config = dict(
    hidden_size=224,
    n_experts=16,
    moe_layers=[1, 3, 5, 7],
    router_score='sigmoid',
    routed_scale=1.0,
    vocab_size=11707,
    optimizer='soap_variant',
    learning_rate=0.00275,
    beta1=0.95,
    max_seq_len=2048,
    train_tokens=585700000,
    dataset='wikipedia_en',
)
Below are experts of layer 5 (counted from 0) of a mixture-of-experts language model. Rows are named router (the router's row for the expert), down (a neuron's output weights, with its number) and show model dimensions 0-223. Each number is 500 + 25 x the weight over its row's rms, rounded and kept within 0 to 999. Numbers have three digits each.
After each expert's rows: "comes before" lists some tokens at least twice as common just after its tokens as in all text. This comes from a sample of Wikipedia text that the model never trained on. Tokens count by the router's weight.

# expert 6
router:535542502496490488506524502500510524512527549520474459471492509545483461498541497498517497511500520492525493505441515493548464514589470487476510460506471530496509523484544499457520526505492450524496485496489483492511484503538517485491540475533470502490507521520503497519537526459480479479539461534459473520433466469524572469485526495503499477482525537532499528504492501539481524503486485512514532524473527504475488542492507467481496479493485491478487500477499498477498470537492527459506523521491495501514499514504503477506506502509523481485485501563469490484495506471504520545496522555524518478492477481512503538521486528497446480519484464517469508483466546499487526449492
down12:510480533521512533502484510523514513517523455473534493532477537441497485525515499516473503454510513482466475463490521529505520512448509513525494472501514509565487491476542509519499544457487541532483474508491521525455479490470485499491522484484519495495487501474489521486475473515505519475526531533473508521532484508480480504476504527508538488475504499556573484533555544472461486507489477496535490540497530519513506484494478478484503462521476484494502477459519522499463492526486480505506501532489498522458454479479521503478519499525521524468513502469506489529518450529517470491502478503485486527458531463534502468517456528537481507489470495503435514542537475471477492483532
down13:569492505518500508441469537488459547492543494483521506462488527500506521524501507500517461472494501511518499492521518496508470500554529475498487504534541513523501483516478538468515485486458482507500536529516480486510427486494475488499517543489512513462464500515508460470493484516533500512498545538493503525477519476468504502473477508532501479490521509473486511499505507477490514498582483509482458519462502494504481477524506466476523513467461502552513468451504534481481505583472481489530468520492537521517518507482508536511477498465539506508520458498451489462491535514494506482525505463508527514518514489526514522507505515509525514504500513515535536535486463480439491483508
down14:485465455470454533463537487494531483556489477500498523511521523530459456486493486514498518546479493516498472553478503528473505520530512494492525516491515508504487483527495496502521514540527480519497494524517443502480501445490477495470550499503504509482463528520523497507499494511524509464488496496499485535523496555485484488461516494526525526572478482500473517498457523502511515473491524506512494547470496461557499486507487500500482513544445538502486466470458434527493527453530522517525491518455509500489514539491520485480464511536521497456500542506487557485485490519513505487512487472468506513469452504507480500509469491534520526538488515531499543510482493463496497496497
down15:475489479497535501520496488521512499487504501498558500523523518497492533497525501472505503542512520440514472499499486498485470460488491530508539485506505505487486525513508476528502507501481513506506510533479477457515467490511511527512553486492486529532546472454497497463504498489517510493507481479483516492482493421485491514491515497557543521506511480524526459479518516458464437464491524506478490546511529481502476467510537521463500528476481510531502455529496483491471545468507490534517486463468478513516486511499532513438506543475499546522496508505489554491506516484470464480463499531554491501519488475519554509484465499476508493533520458471556540532501504492523526453518
down16:491480521491415521491473465509495492471519509475559502494498434487523527500464488522486465564518515460523496460484523483506504483518486542490487540482483479494461480530519504530475515503454489496478454494509474483536463531504489526456473534496511521513505545451485493507506514525488510490494485483535502527518491493479506499463518523509493463496507544470502502502537533454487496470532499505526477516498513483480454503478522478511504497516494504539513541524513454507447509479508475485505497515465476524475529496501472476494512496494515524499494493590580534499500532536523478495494470510505493477502510482472510489511514472479523509540488549498474520488541482484527494505468
down17:443498456523506485469507506468459488461516474485510480506473455540515518512476487506556525520507492501494546493523521498561540483542486451507505473493472506494517524496493527513512494507481481554483482527542460464508520458452452465515471525496492503501499506533469513483491531481513503522514522470526495494501494490496480498471516506510471522490544461470484485456489545541510496469478524517484502466477508486483506563536483459481500476500464486491503471543553478542505475453465493473465487503496503521489517440489520530537478471525519538513507499504483502487509523545465514524470527494477503496487508506511490478486478480507440479527501473511463509484541507506517471492512
down18:472496551464498480499512530465510495460517500528501498429540506515534528519528477458501521501518499486494508481439485491487485468498508466503536513481495535523498487497499494456490463514525518469556517540491525481505539541476464484486473491508496490469495518500492491491469488467480463455496507515495493507535508518541480482519509463530460545499516499510486494476484511541490527513498526532499487502466516469483478495511508506475492482516472475477499539504520495517441526509497499501484490521487490481515496438491560537513516534510488513467520526506517491463528526549503517468541520498493464463473524483529536549481431499538460498515525530530491535515494499513522529508554
down19:508530532517471432485483507552479505442528507511542434489452485511527481486489501517532523509527492489503499527479542493497552488511500496504471471519435558502476511489522507498484527481466465484472493535487491486468520494488469481498520500512489529555515539446497513480499503495476489517484489523488514494442505521518534543507498465502541471507519513516506521485491457516508485482523481525506548523509463512475457481512464521494474490489507480524534512472538490501512524486511489514523520497464453511492494502506516490508524444511485553548528523536485516518504510456509512502472485470501526501459510549515473531478495478508529472539508510510546468506502462471507496483526
down20:519506506529482506461503507512524497468516535515498520470501516482490521472489487463532491495525495513519511520558492523487484485527520499544485509491500461496481496538536488496467504485442488514505486539494543465523486452495460523519500489514506526504464479509524512489506436503490456466490483477521508533522482496504523498455505516509528501503494503516524499490510531512524484513485486508421524519527501527523500473539476503459490539524554502490525446486510502516526498491496544457463490487462521486489494530481484490505542488479468506535513519517483519535457523503505484522487447499533473558511440475537501499499484496530435477492509511516556506546452494484475467452516
comes before: " ", " |", " a", " —", "0", " −"

# expert 11
router:501549491509493529432514504465474475467473536512502462521512500490506509512505502511481553500504504535504517548492463517494510475536498471537523491510520497512503504477529509489513516518491477486469507563519504506537483473502522487506503507480435537519497458492515484493498574525480490541534513460498508466463526514521513475501498487470525483545554523509530502547505460484500524442479480536497538505518484470470508479535495517474480522563479511487478535497502477496503500511494530530484478483509529501498535454471503482507491493508512498509490536507450543492516530507455466476479517504523495476449491474486521520516509486450459508482519494490515487453456500471479502481544
down1:498538475521487492489500457490450504515513539505524527526436461536545526504530514524528571476496517562507530487527517557522517486470491489493509524426481479471479474505511501505500523474505500473478498496438536509507513467479466514519490521505506504500493493539489552526518496500479511514486502479521490507494481493479486472512529536510477443486496480538509514509510498480505480452497499482460497504471461489538481461458495494522515496542497520472543508492483554478482509470491481495456503450473485517515507522536531494503446464506515543526475516516504488526517494522503492448485525485482501528512488511532475495525504514518502469514532524487470508443478511488509457485494
down2:509442493492511482483518497479523506517516508500467520509496469530523476467494515506511478514523447543507480555462495500508503482490521492477497511488533467504480514495498484460475522520500504514491489482496537544508496492478477487487483504501497504505530491488490495512443539495449480488462475521490499484492498536518521530516473478495472521550480503535500490515513500520536443503534510511494460470488462485475543499486486497504502451503495476568516476484498513478513509511470461460500500519422501486493539513502485514500448467513466489524506501483498511549506521530495486582500500534518499497491495513529518455511545529564455436517517563506471482508531490509476472500478
down3:498510488487479467444493519481495496521491476519470500454497497520502470500485518496531476548479502514544488505505507537493511507550554515500451474490484513520495505485464559489512519523499519473534487528523547534500510487521540502500504488544494500483505491473504494492452506497479465524510472539482492545541500507511484535517558579501517538498473554515516521495493487500457508514467512515492490477467471511508482512530507490527519450508490456503497508463520492507486453513514483477470499492446497562499441507515491518496495499515534501481492483499507496464498494472484473485507466491458505448465495537499498531505561512478510539490477470510470468467502506485510487494431
down4:552479468493501472517523554522520479493508508519513470520495553521483526474474469491499491508461473486496458496485462504501481504452516476516521492529480512529465505510498479503510505517500464487508542476528490503492480514536488529503461436546526533549480514495508475501524487513522524517475464555511532503481485502480536511508477507509501525469472469522489499515525510484497521493459547491545497515469476448495483496448575490448499484477514480529496452477536507507490472503475511501506511520463531480550456503489453465499475511515520511505491508484511490475470478513497531494490509474533523476517534522537482507515522511544480537484503480473512504504524511500499519551429
down5:587525480542547484467514491453569482489493546453486505498489480483492516522526524511490554472500527501495542491488457488521523492450540518503495527520512497494528467491506461494517530501471476463520497467531532502548487479501539533499514515478502490514503490504522513522533463493447476449531486483509543523466512512473528503500474500495482511518514487517512488497477528522506508488513492507461497538464460475517459526498499513497520481488560493519479511559483483516499504519510472464495484484502470507494485530507509516522480454485525497539508507490520510512463465488487468523491511510486476435514504498511527491478485450537475451469493515483461476499508482504546522513488
down6:515498509517530518508456510518515462441509502474499517473513501505456510507509494505502499455507499483563515494435488494498531526464431485514487530509480490503497536491484479467494464544502523485471498489522478513491468503500503513517524516486502471500503514497468510526507473497496506481522456478500457453545546492518519519526476458502486526482522508524477500526510518473489492501520524517514532488502462505457465555521512500506496546473515508489482496481451525467496483458559454477466504546555504472490487496475528540469506475457531512514510542484527511555512496497503481530464482518545471510518487488531487498523507477502543537498513485496506473515479540529512530452534
down7:482528459471527464540508512451523452508495528532469478473503498478535541504467525498535505516524478484515485556477557504545526500495470467535471471523512500483578488503515492577535461494497503473486523492506509477486510527504538483549536513489501499510510510502491553487546520495515469522467478486532521476519508477496493485498501500515572471519488524519493537499518517481511490504474495509473497504482476466502507536504513496588483504528510453541517494504496480475535507488505482490497437523503532488524529535502484497499487463479483492506490510506483506503484503449477493509510505544527519469486537507515524531505507539490482482506510470519517518505472448503492486510512
down8:525496532478476445489519531470532510484490523494478500506465526484468474492464537471529457505497516507474513534505510515477504501537509499495517514468552483546491523467522475476515521473525533505508452479522536444508536512535474484514518509482492533502522501492494528484489469480518511521494467463514522455522480507528512481495502474531505542513502475513533475502456474498483482484518498554514492481473476462483488495478513489523513451461516496505501516455467458506513517512530504490454486530495485493506516482445528488489494469493522511488549475479521523480505502551472446482535466478540451494503451493493521522484461479525544493481496533533507484562481507468484500545500
down9:484508526501517485517474569530482561502491473516462488485495507496539509464516488466501482516504499534497504492445538503478490512520494501452530563475492523517484490528485485469515543520484484477519523497543504506505524486493511559536468499485481481525484530466488524477558502491494480484514495506516505535505469513551485476522512464476453455490493519476517490485517487475546512519491472504533496485524481506555500545493501509503497494482485455549500474499484493527518503574504503478476478449532468485497454522502459513480532484469509509525475505481497500466471530487494443521485536494517445537486481509466533524555512519510497512511495498475508503504531509500482543492504
comes before: " the", " ", " a", " his", " its", " their"

# expert 13
router:557478443532499528491514489492500435503504519537498495528485511487439483488478503516494568507436463547524494517453511506482480485568490532540507525490489505493521482492541487478514518522535475506487518482549474510528504509499500513492480489512465513515484524491519489488516547501493521482518511510522490486470498500521583475496489489496499508510569506504490485498465491528538493508509475501549507527505515501515505519522505516502547526505538502501504513504497482478482507494476506511477501486457477492528490494493474500470446506524519462465414497495534485476455500471516486507509495496483553452502507493532494502506534515512440522460519470495520518488506475496504504456496
down12:494542461484492491528496492497498546489491540574504496574501438458483497547503507472469506530477567476489471525498463515499509497452529530470501541485506499526493523505549474511516516489501486503458481486471491545485521498500486538519461498531444469513501428494516523534501528506513495474499526482528468501508513518467527527533468502501516513478486507476455519516536473476532514461473495490466562510517461500497457488466493492515455510496551527496500447514530520464478520439460503489519492481502498528511516477485503503487494492525457527523510514520511504507505499492490478481507498493493511510499480521501502484462497486465484499523496466484522480487516532511502523492517
down13:508516478476536499490490450553495474506554491514516520477456479516462480508542507492471509502474486553562496512543539515486482472483508489469535474498521521534531507489487480512483495519472494481489491503469464531515488506494456501486477526508528510469540468475554516508467523468486479538509512476498477522498476481486488549506472534497496468399523472490465498525529505519508495479515513492521521517483510474540480452531497457473492519477526481510492480551513506507471486490554518504482485445531453516507501527484512472517500528491517487532505475491467479508517543465488514481491499496525447489495534502509521457499529507465494522540473500514515514533511500473514524486510
down14:477495486522425473523513513506502482484477495484518528453508507529541507515546491515509514496454472527518516510494510513483542489518508483494512494481522451492521531481489545498522497486535534490479497498500494517505502502510486491465510484544477545472497496504518509517487544476513512509498508529483488487509566514512476488460503467528472494478487512510520535463524497517516462546510517501506486502513484510474505508492477470479526490498481455458481497526512489480483487499480537476502514467484492480496530448530437525525528528536532518502525491542488453500554484456489476506536471469523453522547501533485526540473477496477487518507508472538485473496508463546457490540583
down15:435504526531526498531478486484504523451523464494512506503532527502496501485575499525501497485458492483502495534505498481496469515474494498531480471496480484440477511529474535444562491520534509493534541484520506497507505508494532541550532499491552526510494529547458506480489548530551500504523477485507504525557543465455478473485482478499528474478452538455517501493474526550520520459485495484493519507492523486476477504476508509521504494530544491458497551490497494501463489474486498486525495471474478500504479476510525544500534490478468489476473487508487503509498521509494466498486461486496467531469520529506499542480492485492507473504504493532521508521539469498494478488526
down16:492463517494509554489490505485531484493458490512477503499544499501509503531464487498499459478532437517477507495514511476445505521442476543510510491507531480497523539496527519501489516522496496512480508481483529522546459493466530511544517484486468520508478522538513451504473493498531501458504494475512474480558480471493548577476465499474484531454491552489550481495512460503556484522486531540513489496473492502502498523521530531521518491492529511567508486480507493537526447505511504455483498517511509499473519510524516496498545472487479479524517510514530527513463514529503507487541474490529514522520490488460505504505492500509534511498530500503547534483489456470503509535494
down17:587523513479470497530490509476518466513501519558529526448516488521554512501527503464490465487509524458478477469494454488488537486476498488536494530522493502508495490508507503475512484525502477497475509484474436528458546484477473533481473482485490479517511457513527496504520476454530477522477489452453543549531468531512513500526498509552467500477470577482551509496487457463494509476498515493470514511511498499488499500537505497545505461492480488480510483469472494481460486465527503508488506537536502456501514494516494544478503518503505506498553502514539514490502512483524500487532482509513534501514506516495522497549523469536499483497481496510457526508513504467507482513486
down18:514500513521496513489461522469546503476509515515480511486504491510425459499498515477491493483511508502482494479469506477461487482467502518480466489488537492492498498497532516510474513489502506467544465512451514505519520482531508547495483516503515526480520508531520488450506487482488525568521485487505492468595502477525507575505498489514477511531470525479508503491531460530457523482455493474520492472478498472480500484556514502506467485485517511507473525494473481528504495479507516528488477483518532510519514515491499558474494465476459499533466520487461512474479493482517500511493524431451503528467494484450546491520474491523521517518506521498538511525543490494470549529515
down19:523507516485514511507530493489566525473498499510526501529430487474501496504511462529475528523526525556518466480522526466530484482500441462482474497496547496512458532502509502510480546514494478508476534495440539517495516494475509508473467541489496530476508490499497474558517514495515498499567487504501492515491520474505506488545536482529451531503519482539511515527515472520508513481518545496524469486473510478434534474465537517525512524547484539487507517511521486500447469505491544505519501500496526492505487478510475464478513514535489516490498517491495463479468534536468490551524476510464497474494518521487503499463511467499482460512464476523495488515525485497461487518528
down20:521483462519531474509502489524471525534483493461494547485499502536518539555483523466447520534474509478472498490480476505524505520476498523520516504490515504521520503471512474542488522506511505488544530493542456531500525516479515571474489498469545488469525526492493511550487511532531494494492516500492464479482436517505490489539446470520522534490527470479498509541488493473537513524493481460493527496513476480479498524563494513493521481495546504512499505532476498542490479514466479512516527463536495514484505516490496467521522514480519486498507510491489479461494497507488491504579477485495480473480512476488495485520452466444464527485543455527511495513518478545511541480507
comes before: "0", "1", "2", "3", "4", "6"

# expert 14
router:521495493480489478497519519507508497472487521527477485501469495487380507481525490473495533498551523572487482504426497507501469496548517520509488493505502471452466505476526512498515558498525519477491497544501512488530513496475488488491475510487469496519506496496470529499519508497498489476512527539493531476480521527519502512517507479481522531543544496538526502530529509511478550503527494486458476515531513518483458513519490488459505500494459445474472465499475516498516520485486507511425523528515506464515440461472458505468504502509503513506488465498524509490518489476479509483492541509472518530498511553506504536510513528504487505468495477514505518467474529484518515520459
down11:531522496481489492527497439470508505499494512486516487503505481483469495507494524526513491513525509529473495469555464477500504494468467536466476519493482487518543528527458481512495510535502498486522501502525560513496482554479544469509514496490505471470496489502494508517572510480531515499534510478508481498523436520524528486527516469497461483454479495470514560488503502530502484510525476483495477493493444473496448523547515491484474494505488509526550445532560503464476508528531501518502509490506487497532523482531485531482488504526506501532490500516490536504481545519538521478473499496510499507494462468484483506460482504534509457461501496450521500460559547508479513534487
down12:457488548537526445510528476491543502519478549472515492474460488518510479498497527442463467498541496503542498492462516489514517526501487522492497481478490477486511506515545478503527454492495480447448507530520517499487474511476501490527490511475537501500516475506540506517509517547490528533524497510519522469525494565515439556513528489508505498507491497519469487508490472506488492499512514550526522473551475576524535501490462521524522479484500523486552517550494514533484511483555498496488500500468490494523509481495514484484463503530500487521483522514464492522497495456500546463491464516538489522496539489507493524514488470493544512493503493488476477475504457491452508505493
down13:484536496494450480518487504521491531494526497521517490473513483525497524486488501489486479466439524485526470464462535520502479506468534493421534479550545471512518491497502506505514500508489507516476492489505464554518544527506491512482481518534486539509482490504523511496497515511522498550482497472491488463487534483497478500532484515510464479507446548446530520540555493501515484477499516467481541486488520505501506462462492536488432516501518487522465502511512497520514525499498439514472521485507501521526487464493486537516494494474513427492501529491475498485521512484519492542474533547482515503489494533485505530520461513538506495483494522548497455443492481491497518530476
down14:467497518502533442513500482470467487479525483499526508502501514434503464520480470499483491501478550455529495491511497481559510466482525499481519535538470510519508469481469505506521510534486570492488476527508576487498472565501502529526470511487518490529532516505470460489501502490504511475482496516472512454525534497483493505508511524511517524477491507527512511538502494475480541454492522529517447489552476510470463545492459504460472484538481510519496478509537468545509501519526512486504517493498495513533471530519480494450472516499528488480463526528506509516482510468469501521491507472493492479533511451508517486553506495532521483481493521489530529466545497468489469493490
down15:511496481534497471516517512496533491494462490500525504483532488507541488495538418484504546542479503512486486532492511519459491503468494477511514538508495507485507494529477563511509533457500540529515520520464514484478548478494486522491523511497488492493463465501534511468509484449551537466472543500511456507488484463471511485536519548528460501479481523500493506547483520496486513476522492463468502451466508489498513512518478478520504511491487519490454481500504509531525537502507487502482523498528495457551504512514502488506531459513535485520453481474539499494476505495501515486487507520488451467517485541480509547480517433543510501514502521502575464477509482480502501496467
down16:514504495501536498488490477483502489477500507519471459478475523448490491542519453525494514477461522500492514522484497509474504455520489452479512495541503532495509501501519489501454450486452484492500524504517524468548506527525503506448517530534503472491477480514510531502537485509555484475507509504529506559532509520490519481506495488532484507486541473511515514506536513531492505495534496500498477459448453494476510487531515519488463465531543512449520503500484505503495479517540475490498534498537464483556469498519532455505477496515491542474493461510484455557483476549505492528504521527533510515469516516484562478528540497503451498527479524547493503468482487490493486482472
down17:481525466512497523501470497475473539499501459490488477488532452521441513513529496499523478478523503454548450478530491561515506506506543493419460489510552489517521545512485522514493506510477436474497515511517531519511488524492468470463540483485510553498505493484485502484545499504481472483481502510527461532494469486506524506527492537504510487491528475536530493525495443487496557532505481497511524504529501504541502492510539491532503473483521522501487512452522521497501492501496490504545505455460462499518485530447560481524465466503515494512497426505499479500519516524496501500533519535529531512498520491510511482531517535513537501521498505507484503489497489471497507499501
down18:538497512490481493516542490486520495496509544499499494497496505513478480511497510452521564490478536520507472472479505506519504473519566480466471540475474509480490494549506465527505528473457511528495508526502494520531489528483499469454535521502520477500514494490480500490495479522513491485544514514513535524554494507478501503517490518519487534465453505543535509505457475487502487515486507484479509505534501497484464523520479501537476455574502455509477497540487486535524492533522487530520473512498481491491464496500497526530452540520489542515520460507504503520534526550539532539463512453511532545507514474513503539492505482455459521487524479467483495510560482543508496526506
down19:532476478496508481446485490500520527527478476479534469501487522491515497482502532563511530528503501517481482476515477551528463513535437472493500490488423531526508490490461463482518484482516500491471504512486500524486495482511489504472448497510517485543511468477520502501515521523446540500531479520427520482514495526516492488510513508490513479475487507488515540485499500487508526511493509501494508502462506532464506557522486533524503567513516514521488517531491518486517465525475507535536467540465482485512542570537481507467518476521496507511489506500538466477498491464463542512497437507563533501487482493491465505535478518467478510488492485486518507481520482509525501484497
comes before: "-", "|", ":", "==", "\n", "==="

# expert 12
router:526447480509496497441579511481520491499496488505482521489443491473502478508477487454480520592482499465472519502493454487515492509601482476528516484530497509511496522522562522534521523512525492506491517526502522494486494485513511511522492486530476531536556515499480491503488499510483529542515488515510510484492522480480516478486506509493520476540509490550502485504485463471475513457477470492500495490528518479481482490534496507477533516520537523467497515480479456484492544481522499508486561493475508503506493492496494466475504520528529525554523530511453501513500532498483469474486504504493526448458469534517523507512496511455483505473489484521529505494492488497508528494455
down1:498492447476503488538532478507527510522482527469493542487448493521554473507509508533512481498492478528491466517516519519526491513500496503504496433560547438503528512528510537515467504501474478514522495499502488460491521500471495517517542520496459538505539498497451474519470492509478485497519498499502440521507495475495522505559501486488470500460487511539462532506545500527490522455538493483482471526542506471488471481515521514515484469501439460485514541512479479485492503469524536484507468469503511502485517510499491508456509557506522561506512512449475495541481485505516489485518512498505502534498493508524526528510465477470454487481499490483526489455497505495495504558501
down2:510516493492527469514503531514458488499538554483515459548494504478499497488492557496494535479486543477523533443506523479533495454476528463509483471495515506506512518483522487541496522534531488477512469458524548474520508549534508479542490444471478490467503520511525501487427500491486525469502536516501482480455479509490545517458485547489507518545523448519487520512523485520473517486517476455513513489482465512494525488495519471462465499511505502462502487493478511530484511528486543497488496499505490517519521500466521482542492505501505479501453472514521433467495517489504491481481447541530508504513497533491509470496509508534506558501524466498489476488516509481482518491471
down3:493479507490509509501512497503491525473479512475509497478508490512456546531497478455478522508510521475498494535572527492481519486517514514483496471442480521576483464523513513463499478470485521477471479522479512488545479499468493491559489463530514494472515496523499512481488493531517471483465524484512529516487520471493473506525488496507505460542474514472514507517456501519505536514496531481462481518523512494511451518519488518574499525533525518502529513547458503482513504459492450467493504503496495501473465505505481521503519560462500501524546455454523524529467503487517489494532501512465503497476479516522489519555456503569512500471523531484507476506510530470465499496506
down4:446511531549502532530503537537514482500517542512510510521535489476500480515527495525481523517519500493537450465478470506519494496507531530536431473511493492495531503506432553521532481512487508536480553547484472502482483508471514476504517454523485504495485475479516493509511498500477515495493539483491474480474466479499495512491494462465426504470528533480525501524526481473479495513504512486523510475498516498494494528524547511505471528518468436505518547536509480518503498508539505525498519485500554491474512525522516503487504479493442501507502495477519451466512498512481546481524460487464500494516524490473508518502520479495499502569529490522477551473464539508497496476503
down5:488501515517458472513527551493517486492500529540501484544516511487516506509497513493500514493490511487537474486457469446512486488520498549508489456458493551538483464511502452508467521525504488501520493470519488531542519515499491490456527472517483499522505481498515517495479452476494479498489476475499489515477455480523488483476524514517536479492491475545523469538536515533483495479450513483506456572483465535466518526491474492509492448500503472491537530483518476486476496507515488504529504478516499501460542498506473566510505512525545513504537493485517501513488473517508519463456437501503509525464511505527472504459469497530456485470478522505475488475503521432467509500470
down6:491497467519500459500487480470459526507498497463503511517488511518475489532465547535485556474529520537500497516454494523545473533449515491506502486536509513504478527523500526479468527516482481474473514480552473528518478488482483475494517501422494477471507491500537466509531495480511535482511481469462499449492477504460484456517497538481492474455530547537483480537508514489523498538518498499518477487505502484514530462526540445491500485513521469523456480519497543517553455525524529480487510511493487527523453506522501491472473486502492537503466509489478515504476544503448510504513462481465495509521560499461515497480489519475478507481488480508529501504526494501493530506529
down7:528517530501483493511487522487498497476500508448507488479476519467460498478533498506485519494505502508469511548464460471488524503514470515469494446470469527517473579527483505502500517520498479469517476504510473513496552504470494485512529476480493528490457465489483546538498503517530515502495459520497502472499509517459438497504510502507513490553497476527446491520453513472502440496483514486502507483496539480501525451469525478511478533509485506482555473477510445471521453498497500499517525528490512512579503495499538523512491519506493508536476481518445470486534546489495527508463508490459495466492516470480486490506492499531522523472512485544530515479502536518485468482528
down8:508534508472502528522493534523498458525534522497497476493535519522463508538454501522483524512498481471527521511484495498481519484468510520488484509507483476502520460511479498485496505493488506534477579508503497490536462493495476501498479514481458524472454477520523492481479530487518470531468535500517494529476508475514496502456471525503480471518481526472495494522465469464501543506522515489585450516465541496493493507519522509536503489541478499503529528528501556501503502529483520496493491538536543520471546505526499481529531501489495478468541502491522493545539509480479552508459487511460504440450522494520507507506536494526429481512484501522543474472520505500506502515517
down9:520501522493479514484483540490503491518494502530501468533523561473509495478490457502520514499474473491485491522529492510512533534545489498541511479511516507489531498504512508542483472558515459501540539501538511518524484485499499478512538508538481496529501495483495513489490537461473528485512453486494518516517497501417524459508548535517505452473564517490483452495518445502526487505484481459496486491510511547490474483504493509501531533502451461508482512509479501495479460471520473459486514449476508480510519467550537468487521447510498507466498490505518490474514480485489506491487476519479524537485562489508470490484533466536491506469511482495487531489483541512518495449472
comes before: " the", " to", " a", " in", " by", " his"

# expert 3
router:528519462526468505450514470478501482505470515535501492498518459480501500489472495515486524529491493469502492504459489500503491513518508486546497538504494499514534526496537501485509504520507514486480500548505531519489512526573533515492495478503442494510545497548471495509508532515445514486529499486483490477464527441483512508506529476464500469579510541506466499539512492502533506468487519515476527492522524487479453527508500511428558463536539497490485471505467512477520500468425479519458501472480512510538469538460446507513474461512492466472515496510521485497506516500470479513506504528504504491470514540472505518512512524497529493495486479460473477480484504494495500490467
down2:504469497517519523504529493518520498467528529452499530511503462510504483533541468514487530472535509536507475513484516502506474476496525507464489509494529526479455502505514469544471489519493530477512480527500519472465456460519483501514515511546482482490474541515510548502546478526500547490515506515527491486540524510554524495446519494526538534527463499486557524464476504516515478476474504513491490529522522525484509518496502497524487504484516465489525481497504462539496485467521495475520455465510460476525475491513565520469548506516485525468433537503469507489496503494503495486488489482520518457456445453519493487504497512530503497518467481504500519494476499497491505523581
down3:518474552497505505455453522514487509494524453491451532524479448515493495483497470531497518515533483519532515527506513505479486495528571461485520481504496488498526508479522487536536504484482510514476500503477543497508488512501518510504481484481495493506481525529518515528494474528510512471511485517521489485513528551540592535483510487514459511498490473468504499493497484498540509485503493466487463510493492530502520444523521453503459478489476473519503446479498501492506529516532502483455569513513522495525524488472491485489492474500514492465532471473498479508457473553481473524468542467466497474445502473511514519492491513531526462506480475527553486519532531465497466502482
down4:490546493492511494523476546502514485525458471471481475527496484530500513496484532518444514486469464484472477555494486492510487456528492481547439491520512516480514468504501448513517496487495483464477492490539498520455450444491478465532486415521511484501529527495482503531509493493512543537464479521541522526534507495486504495515488473524502475547546488487535499517469467487491478515513494465465493508487483491509477488491505493529499487461465487467484499487508506531508479489551478475518494488449501478464513547473454544533507502486473492522549495526535533522524481491533500471488464470469500490500502512510507516494483440483501503518500466535521527508489503491483504508477
down5:476506522484498535458588565505469521515508506499479475468492495471546539498504476486500506457458468511487511495504479521469514510535449517514535508510530480498503510529527488515502476502505521528510540458493495491520474474486506469493512507541462515502483465518503473513480518519513493490535528459512471510517467519495485496522493483496481513539490490518508535503534496438511526496433505509506530532517550505531531486494469531469498541493501498466518519507492472534523484520516502505497517480530536499501537475497490503480536517468409495463524549475488512511544478527531479505540521506522474500514516541477493533481502508496502513493482543517513478512471500481519535548528
down6:476487475458491452496488491526473538500511500474505492514507493473473513482454466518509474464506500533462487499480498513497469517461485474475463528487526493493491518488525543466489522539518516511496504510521530548450489516511478482528494467506474521493526496522473461460469484456504517496494493449490506478444489498472535467558487540509510535498466498527513514510471483488510501506492501525543522473496491487494482495498484508466451448536526519535491458530513525544487510440481502469475503488516488550504503501464520508496480495525481511485499484504469493499526521482463514475525481457476479516471495581481537477492507521488524489488487458489473459503499456476544559517516
down7:466508525507485489500495482526489489455508518508461470462517494432500534487467481492515469503489457487452490516511502474480553453530500479495502528479506518521509485488454497491507513456471524512474466520537470492514519481503556512512509495483506478498532503498502503473507530504485548522446462485538529481489518482508489493467463491514511473506509506490540511508498491528513509472517472504525559487499458507493493565497498565461514544509543480474503537490491493522505538511497441492539488490456554509526485490524487519581464470476489492508509499498519491450498499482512490492467509518457476513529482493476494538523559512530505490493495531535501476477507504488490463497502
down8:494475445469495495489498504521499523457511488544506514535441505487442478530487481502516471500472554527534525541466466511478474511532523510457515509516524500497445495485504512503496499509485517473466477517527493499523558508462478467485527470511501521550532506484511515496528468462491513524490538509492468509534528509491485492482483476477520502498527470485498494456479532495489491477559519482491457493494456551527534514486527474527542438468476496480516513471527518477485482491512514482497488520515472495473538532485505501501488469506521517497475518479543492508545546515523489515460470479511539525529514532494537481486501506456522520516495505506446524542493511490469541489531
down9:518465516505466500471537519467512500460514494517513531464501485498562495489509480512541531472518494499508537554522511513534520505471490463527474536496499463485476523475492488541492513516543466458483497499518462462462504478519459476483495521479475534472509463475496496518479534520505503500518511512513462469476525522509532525497467507484508490529524511483442476540523494487494530500491547493520531499463453513465476505492514501491523540476471455506472496452494487540529489521503496497506498496447511513499413544497469477501520494477543502564486497533495520519515512530464456528523508490472479472510544464529504459472492510481495487507500506522518506475507489497534511493461
down10:521527530557507481500524507532484497496490530468511511491547502508477511504462451515483488497546495520526503556448470484502536500474517498525548475514468507436483514532486523490489521498499464521511538502482504473514525515508520475546466530506474498522519489536448479526469497513511509503482492552516502523463479470508481588501504491491497533540504497508494484519505498535481569490484535537450475514481499493487477519495506514464479542496489489489509521529507511513496522470497500552475504512482523488496510518486519499513493447493512556473462487466478478495514506499521499503571481496465474525511489516515487478520496529465473470470531501449525552477519497513505504479501
comes before: ",", " of", ".", " in", ".\n\n", " and"